{"num_hidden_layers": 10, "hidden_size": 384, "n_experts": 64, "experts_per_token": 4, "d_expert": 32, "d_shared_expert": 192, "hidden_act": "swiglu", "moe_layers": [0, 1, 2, 3, 4, 5, 6, 7, 8, 9], "router_score": "sigmoid", "normalize_top_k": false, "routed_scale": 0.5, "balance_loss": 0.00103, "balance_bias": true, "init_std_router": 0.017, "lr_router": 0.00109, "num_attention_heads": 12, "num_key_value_heads": 3, "head_dim": 32, "vocab_size": 32000, "norm": "rmsnorm", "norm_place": "pre", "norm_eps": 1e-06, "positions": "rope", "rope_theta": 10000.0, "rope_fraction": 1.0, "qk_norm": false, "attn_scale": 0.177, "tie_word_embeddings": false, "parallel_block": false, "init": "normal", "init_std_qkv": 0.0203, "init_std_o": 0.0, "init_std_up": 0.0203, "init_std_down": 0.0, "init_mimetic": 0.5, "optimizer": "soap_variant", "learning_rate": 0.00232, "beta1": 0.95, "beta2": 0.99, "weight_decay": 0.12, "lr_head": 0.0059, "max_grad_norm": 1.0, "warmup_steps": 200, "schedule": "wsd", "decay_fraction": 0.616, "decay_shape": "pow", "final_lr_fraction": 0.0, "batch_tokens": 65536, "max_seq_len": 1024, "doc_mask": true, "train_tokens": 304500000, "max_steps": 4647, "dataset": "wikipedia_en"}
Below are experts of layer 3 (counted from 0) of a mixture-of-experts language model. Rows are named router (the router's row for the expert) and show model dimensions 128-255. Each number is 500 + 50 x the weight over its row's rms, rounded and kept within 0 to 999. Numbers have three digits each.
After each expert's rows: "comes before" lists some tokens at least twice as common just after its tokens as in all text. This comes from a sample of Wikipedia text that the model never trained on. Tokens count by the router's weight.

# expert 40
router:551509537528512526386429412516501531479529488477620520482599518503483529496402566477472528484416483418382529444533429445496458496487407564453567599542432485609437541444468520417500516516507542558424406547527460538463523511513450435583463537495559506477508527543496479479526535549485501536444525477446563495490510433522544501490480472499426566580515493437438479483563408495403500482541
comes before: "\n", " The", " In", " He", " It", "S"

# expert 1
router:472568495527539539524577471493506575489507483506514599598483517511533449530473539560405494519608523457472457529566525481505589499459429435399445504513429606450561518529470586479538513442506428465469501447489542550472451541500541501541570516532505527482453439522479461548606522551543468497510555742444481496551492534485472484492497505503415499489529448473524502472533465487504423470437
comes before: " a", " to", " the", " that", " by", " as"

# expert 37
router:545462450496520532583516556463362537484502557502553508505561532503520522538473480571573556512525575452507433442505499478424438513519513434469502531541451482492472489621471579444470550374480529490528515575479439592589573492577575513524474522601455526449559461603408521515506564463467410435476467509461513497597487475443468488502515560500413562461568528515514486481523414503502481452448
comes before: " |", "th", " years", ";", " May", " March"

# expert 17
router:544547535480564517508430572502427539526459532445469482501566512534555551547454532489453448504446470523484504499520531491390522441540439487529576457441563550496470426537525598335571551372517444540488483546486445533508439598518542467506531521561494500474441604566479475446548513507491463508483522527499505568579380508533505475423481506453490613491471528535469473520508497510483460526406
comes before: ",", ".", ")", "–19", " and", "=="

# expert 7
router:488459496455430533559476454518529496528573486477477511501560527517478579441462507457488512534489504534474509468486481473479541529500511450416450389539440482418489488566447450469434458374412541541441425509454401446497420538534545517395516395423495461541476529509494424494532483506559447526552491559500569593473407519537533447493487449430568475528538511561411525495529503539530507485442
comes before: "|", "\n", "-", "==", "The", "==="

# expert 41
router:511482497528477564537541653564410543393504452505533535517551540516508568506498563546594572433492480452434525394531446473494469535531609491525577522600465488492501464561483480523500561461470512460525558505463477581527550473535567534450412486599454418448506493531422539471406429514497465498524504493525478479578408523440498559498502526443436461421555500470474566456508536547493439469479
comes before: ".", ",", " of", " and", " in", " for"

# expert 21
router:575556486541532522487609547514465499531484513467467443533503540538513559494515430511473496509479582551371499554503453507476537446552503488544469400452486485538423481527474533384429538467551518448511421477596549367494512452505492481476524441547562362504519383543495411476519527607539482550514484525499471581414514439440487458442461531491404527454484491436440512533519421478486517477601
comes before: " |", "s", ".", "th", " -", "t"

# expert 62
router:456445565544500484546502578538521472495440581499475489574487558495536508499578553515432544543523536459492526492495428552397523520496552433502428566442528629425428544514522500409493506461533529526474612526492517524610456531533495545352522536514603497472524545609431393517454439535514505489536510475488490528498538356493468503530386492452515496409583497487477561465514440563535412467539
comes before: " to", " of", " in", "ing", ".", "ed"

# expert 25
router:525518502511504553534495431529451434533502458535482518480446489542504539461499546461473421514574502579466558452502435401514593502507496487468563436428538475511517492381550492508547507537525518442465572420511524467489517493395417464527546522541579504587524440458454421504472509604561459514499573433550510538414542493531415584474484439535549456384483490534438551478503521537516496437534
comes before: " |", ";", " Lemmon", "watch", " Survey", " States"

# expert 49
router:493451491483506465485463452559440552465580505529458504495478467511447542465603457476396492525524503444444611574558500504502500499497533540569531588438487512630480513507527496499508489520523413536508489510510507505541504529494581470507466492417491491544494502505381408538555512495496496503527473429498515494558564448471532510552564535481491565426498443592419531434442574476533448432484
comes before: " and", " the", " which", " but", " he", " a"

# expert 27
router:455515505467496517494487437533544473526625450485445423548527470495516547466482479458572534419381483467482598463507484559390618439468449550497474443552453519491527519498470467444501549457471551482427409545506416491460494448414538516426449514559511420619477520450471471498443439491529486489498527557500520541404507547479545511579448478394557449566544495484425557440505513558500470540526
comes before: "-", "|", "\n", "==", "The", "==="

# expert 9
router:535472527539521484453559542511371508493490435458491531514546461516503566489515530452433567509491497553396555522459521476449477538503568500497572552450538476585473487553544471476570537486509570536475437529513411634473505485536450531400513529419452504461614546526467528501487562481464500519511503487379524498593484461535470494657478534495495699434515500461502438417470540485461457500604
comes before: "\n", " The", " and", " In", " He", " It"

# expert 39
router:554528394493504552505530500476547552542483528457465473468518486517453576521436489542468487422454522590439501489464370584457525529487501410423498420551457474533395538444496473437441478408502521491412460500558568450524502471503432498606559508443525496547569516455483525554494520652508486520503448474550469477461556418459490473412491490509583515469479513518525512563463419467491507455488
comes before: " |", " ", ":", " \"", " MF", " FW"

# expert 30
router:478496512479462537588455596492440507501487585422416545450580503454485515473539532495429565495569576490488507570500464442398461512492464513495613517537494524568390567592521547532557541504483527491497582465510484437554496486498606472448616489505506506513505516537528485577524480509489465500545513570499504462562402402407443567521520525511485532397463449515493488477555531525527429532395
comes before: " of", ",", ".", " and", " in", " were"

# expert 57
router:545517484535541527535456489523482497500578464489522507503502596424483546520434582408413465475580518512445477485482555435456512467535506480576546452450538524475410478507434439479509561414496489483468517592454497650510534556453563500424456491552510491426519495511415514537560468464546392484532574510428565493501553526475498548541430503452489436403476461484398494498422503601512488466423
comes before: ",", ".", "'", " (", " and", " City"

# expert 53
router:519549499512501504544519482520476574528442462413440485506509488466452371501439564444502486471568515459566538572462482619445459539431586445432481443454534448535515607478442449419424549523471492576483553507500443522489542548534497520529497502525444374511493645439434612516480584463508464484476507563533504417487517501486557461499582508493486541488488475535425497518519544538536522470345
comes before: " ", "\n", " 0", " 1", " 2", " 3"

# expert 54
router:466539519624519497518520485508443531456509424435571547463474457523478552487561542483556642509493567465512490465539428370520494504646562562525591478511491541546460418553469613499591526506434577501496546394445568506566514500477486482457435469482518450491544514446476555498477525428516506507505518624502493491570502393346501508593517502503494540519581499490488513351512471496434428511439
comes before: "s", " of", ".", " is", " to", " with"

# expert 48
router:554522482478501527561562548446505551470535543490483449528513454484512552450483441438531495559566562502499508470476455544491503358482549516422578471530496501549352484527413549427493496440500463530564566477549436502467579450521371482559441527517477507494503434505484526522389517501565500477476543507499544540529453521546572534420459486426425521551504496513498446455529547507508457448525
comes before: " the", " a", " his", " be", " their", " its"

# expert 59
router:462475487505517456546539646492417524436482450440518457459586587474485531466495554444482566532609504464504480364478422501421547480524503489455587499505503487482575570531493556442589533482518432519495551482513462528550522448498598553413498519488491490481474494592468451472443511610494439568545500632492511473606489365549534519534454512511503431463573521501505550381543462529512478499466
comes before: " to", " of", " in", " by", " for", " from"

# expert 16
router:531502509533516478488468444496539528567485534452458494523500496572443556525480528487447439502424491553577593554491454559495565511516499502480533488510515570481370497474536527369529535409539344557391480515502495459496493578523454487543586528509511566502485567427460473495541580580541473512449466469559491544485506499506461453403509463470512590566457479582451507542501447452522464553397
comes before: " |", ")", "–19", ":", " m", ";"

# expert 56
router:468565487621496493432477534494484582416546520477556518597484544473473458476531478552423515449477482441529523407515477426510546500496460537522545476545473544437497456487496552463503505519504483469482404490478551570584418424523508475530511451480438506524405527442482608665497544502448404509464508560576555536586451487491524404525509442544522539592577411493434426459478452431506495552515
comes before: ",", " (", "s", "a", ")", "e"

# expert 5
router:505414524506460503535420510523528530543550453470460500475475485544494548484500480477525490423479485525476478528527506496450595469482475416512491444566440563466525491542423397435414482404472532484442505554497398460455504502383552506439405465486483421584523447515471450459499405527520473479458504493480487523505464523537500505563451516423496542518562500408470513449525534477543514482563
comes before: "-", "|", "\n", "==", "The", "==="

# expert 32
router:514506479547501516504478439503505482522442534518609562595533529486512563550483591524498430527526508414527504551523522527408529427528474448539502504489515543358472577564565550463520512316461473484493590551533397546452412528517575480390524498580509561474439542488491426482441535453553458524438502483495573563389494441591429508456507485434536510498484488520484466555478498496455398539318
comes before: " of", " in", ",", " to", "==", " was"

# expert 3
router:573549530501544529423466515529439575504531512557534617512536508471528461420448563475481569542473496514395498532521493409486545445514461493580558565477406470494457465475498480486519527542520433496415511547498515550504507500511483468538605481415456491483546516486435464484485544461456506574447555506457577475513389459503519491493475487543424658451530502427504490393506517469452491531427
comes before: "\n", " The", " In", " He", " It", " This"

# expert 46
router:500512485517469525506481634491522544451543469554496435535556541514536537495502568486538421460465526495520493505473497559516507476464426444482612505504490410533477532452377433398423495426521370549699540533513413464484452542524492451562487495533547505485541516594473514492496489565476471464489541571528484504487463495437538468485462495489486523567565485508532407524551503516478501491532
comes before: " the", " a", " his", " their", " an", " its"

# expert 31
router:435473445482452494497478402514488471512542470545432503484516528480496518442454618493395468537504465488507536451481468577481477480433447443475521488470532540513444477437430481486612535516418524452547551429525473588494398452508446409465570520555511505458536446492461553507451569565568443457480584381592583524517422464533477489464503518479553426487526463592470584516460561529528455435548
comes before: " a", " the", " an", " been", " his", " to"

# expert 12
router:543507496506545543523406561519491580448499597479468536545532541620518517499509565506530524430524563583537488575445441446491484515435433430444610520470552522466449529656494414436459519514473518493499530570487512613471548551577534519471506483534512494521581569623441503505440499494459479507492505477482492457471486505577485468549520506521465463445557433435510487555533460565503486531542
comes before: " of", ",", ".", " and", " in", " for"

# expert 60
router:494468485545516542429541439545541506515569595527446493484522477478486366525440485552429426440423494514425546514482481554564498452488516514482480585568514541459409542482542613435607509506530551496459515402487477506503389440507540472572559527465508535486479585500506552574492490555584440551489519492528507435428475508496531482545493424468583516644505494545482522422422479526523421473561
comes before: ":", " by", " a", " an", " (0)", " career"

# expert 38
router:478526489550481542559535543471476488484523464461513410582505514458455579507550485552564497584495459529438542402443557592549440392466501456529582499570487428529451536546488495480464561503532517520517674532553424513496504535545319424566566521516545534554436467565467500504403453496518486601528518573421535492563467475451524490467499484455411520537562498530552525482511524513492461453569
comes before: " the", " a", " be", " his", " an", " their"

# expert 44
router:651490455521529526508500624510458555465488459432458566547530469500505484525493490543504544464488497501493481363432492477514476524517575379496483554487391411365538548530446574465453513505446384434437462498499558584607515523555502484352466478484515470506572336492445466471422454459498486476503522525469476498555452538439476556640512481450540495510525503464487491536497482527509477465549
comes before: " ", "\n", " —", " 0;", " 1", " 3"

# expert 33
router:534561454515504494512532478517545522580467526488480520497511496550486623497494462532517484474490522623451521556498374583473509475453466436449508395572504485560402443469527418408473535376537511459386466491559526423495465436448456481625601537472525493517508459518506454475529520661545473537520459505527478541454551420451497520407463490507446532387482511491464570544513418485458499483505
comes before: " |", ":", " Albums", " votes", " medal", " information"

# expert 19
router:464458539524514539479589449472417424499513502529487446474481541501458579445565573460443462578524490511466507482563456428540455441558431559494572453470489477481449465428549547536588532507519455524515555528472498451510427514439495475495458490496483549571522446530542467630439507650509499511509532494572515516454468534433433470487491471482488446434475474519413557468534472501569473441572
comes before: " |", ";", " 0", " /", "th", " 0;"

# expert 36
router:580545491522611588494444595528500588466611541510509524491432517521479522416440502539432478529445491478508511568488465465534512545418406528606560451532494505430633524465460560522530561571475457478515396577435501636504541535497448477555475510352548555523467409496450447608444419474486486570518523477392517463533411548408486455531473469553554459547486494419430474450437365483484521506445
comes before: "\n", ")", " (", " –", " UTC", ";"

# expert 24
router:480528471518568588483525460550581494507457581484446493493549522483457410545450423587439419523477558608449469516476480521502526526409379541480580475528533577402517576496469551493533568583520475455466436459524555541487536433496436517577531504434518511470451559444543535538494534554520482649429534508418495488507450515483520526515478483533499470559450539472498492442502387430488464466559
comes before: ":", "\n", "-", ")", " (", "---|---|---|---|"

# expert 13
router:463589445514528504471564463533448506489423415533615462533515506461453506480514554497484397545479506486501517519569477495452514423536461511524533531566501439410533618408501481554539502482492462483436434492500495599488435456399474495388535491567545516499513455582510487559436396546505436527519522480541542453457476513536469545608392521459564431477420460477436547444553515451505475441476
comes before: ",", " of", " in", " and", " School", " for"

# expert 8
router:475491520523503510516463433498418442466536511521541504478396492575505613461580480434529459577502483527475516575549517443557570401527515572589566509511498466483481518420484540490608517464496482453590593474538514426545523521415483480521464487573580494557429499508519472570531488585522545544537532531538485457377497496518395498513552457498434422472548459523460494436531415556492472510567
comes before: " |", ";", "·", " Lemmon", "/", " -"

# expert 45
router:559487518531456482546474443500459518604535518497420494572588553501454613515496538454508516605556566457443528553566546525490458446508584418460539516508535501533382534471457500505516565471545485456479611480524572547454450524415562474501516517573474509507427347507426409408432434521481496490445595611447608499435479548473500492497495501485530461504544499529459505525541520498554473475430
comes before: " the", " a", " he", " his", " it", " they"

# expert 6
router:479479460525520491518569445489504510534550582574459458524513478576525579493476555499511425506483549556545531452489445455489426336474504479456572529502482515437470479401507500423573494506466486469503589456544469588524442481504372421506466506564485545487490453541412473486420475611611478400542541446580626566478424473487530473457546484422526469561491454525483525478454571482536501385502
comes before: " the", " a", " to", " his", " in", " with"

# expert 52
router:534468509534550505548569488509514577510490416517483560454420491493475466513464631478494549451494462445509531507522522497522443451465558462548536534478537559467552564477459504496497471518489545561487587523511478635516612626511470468495482514541473371491493504500457526498421410457473521433520556603536471436508475565505516564471537478528439505507519435573454504499547568680536518501428
comes before: "\n", " ", " 0", " 1", " 2", " 3"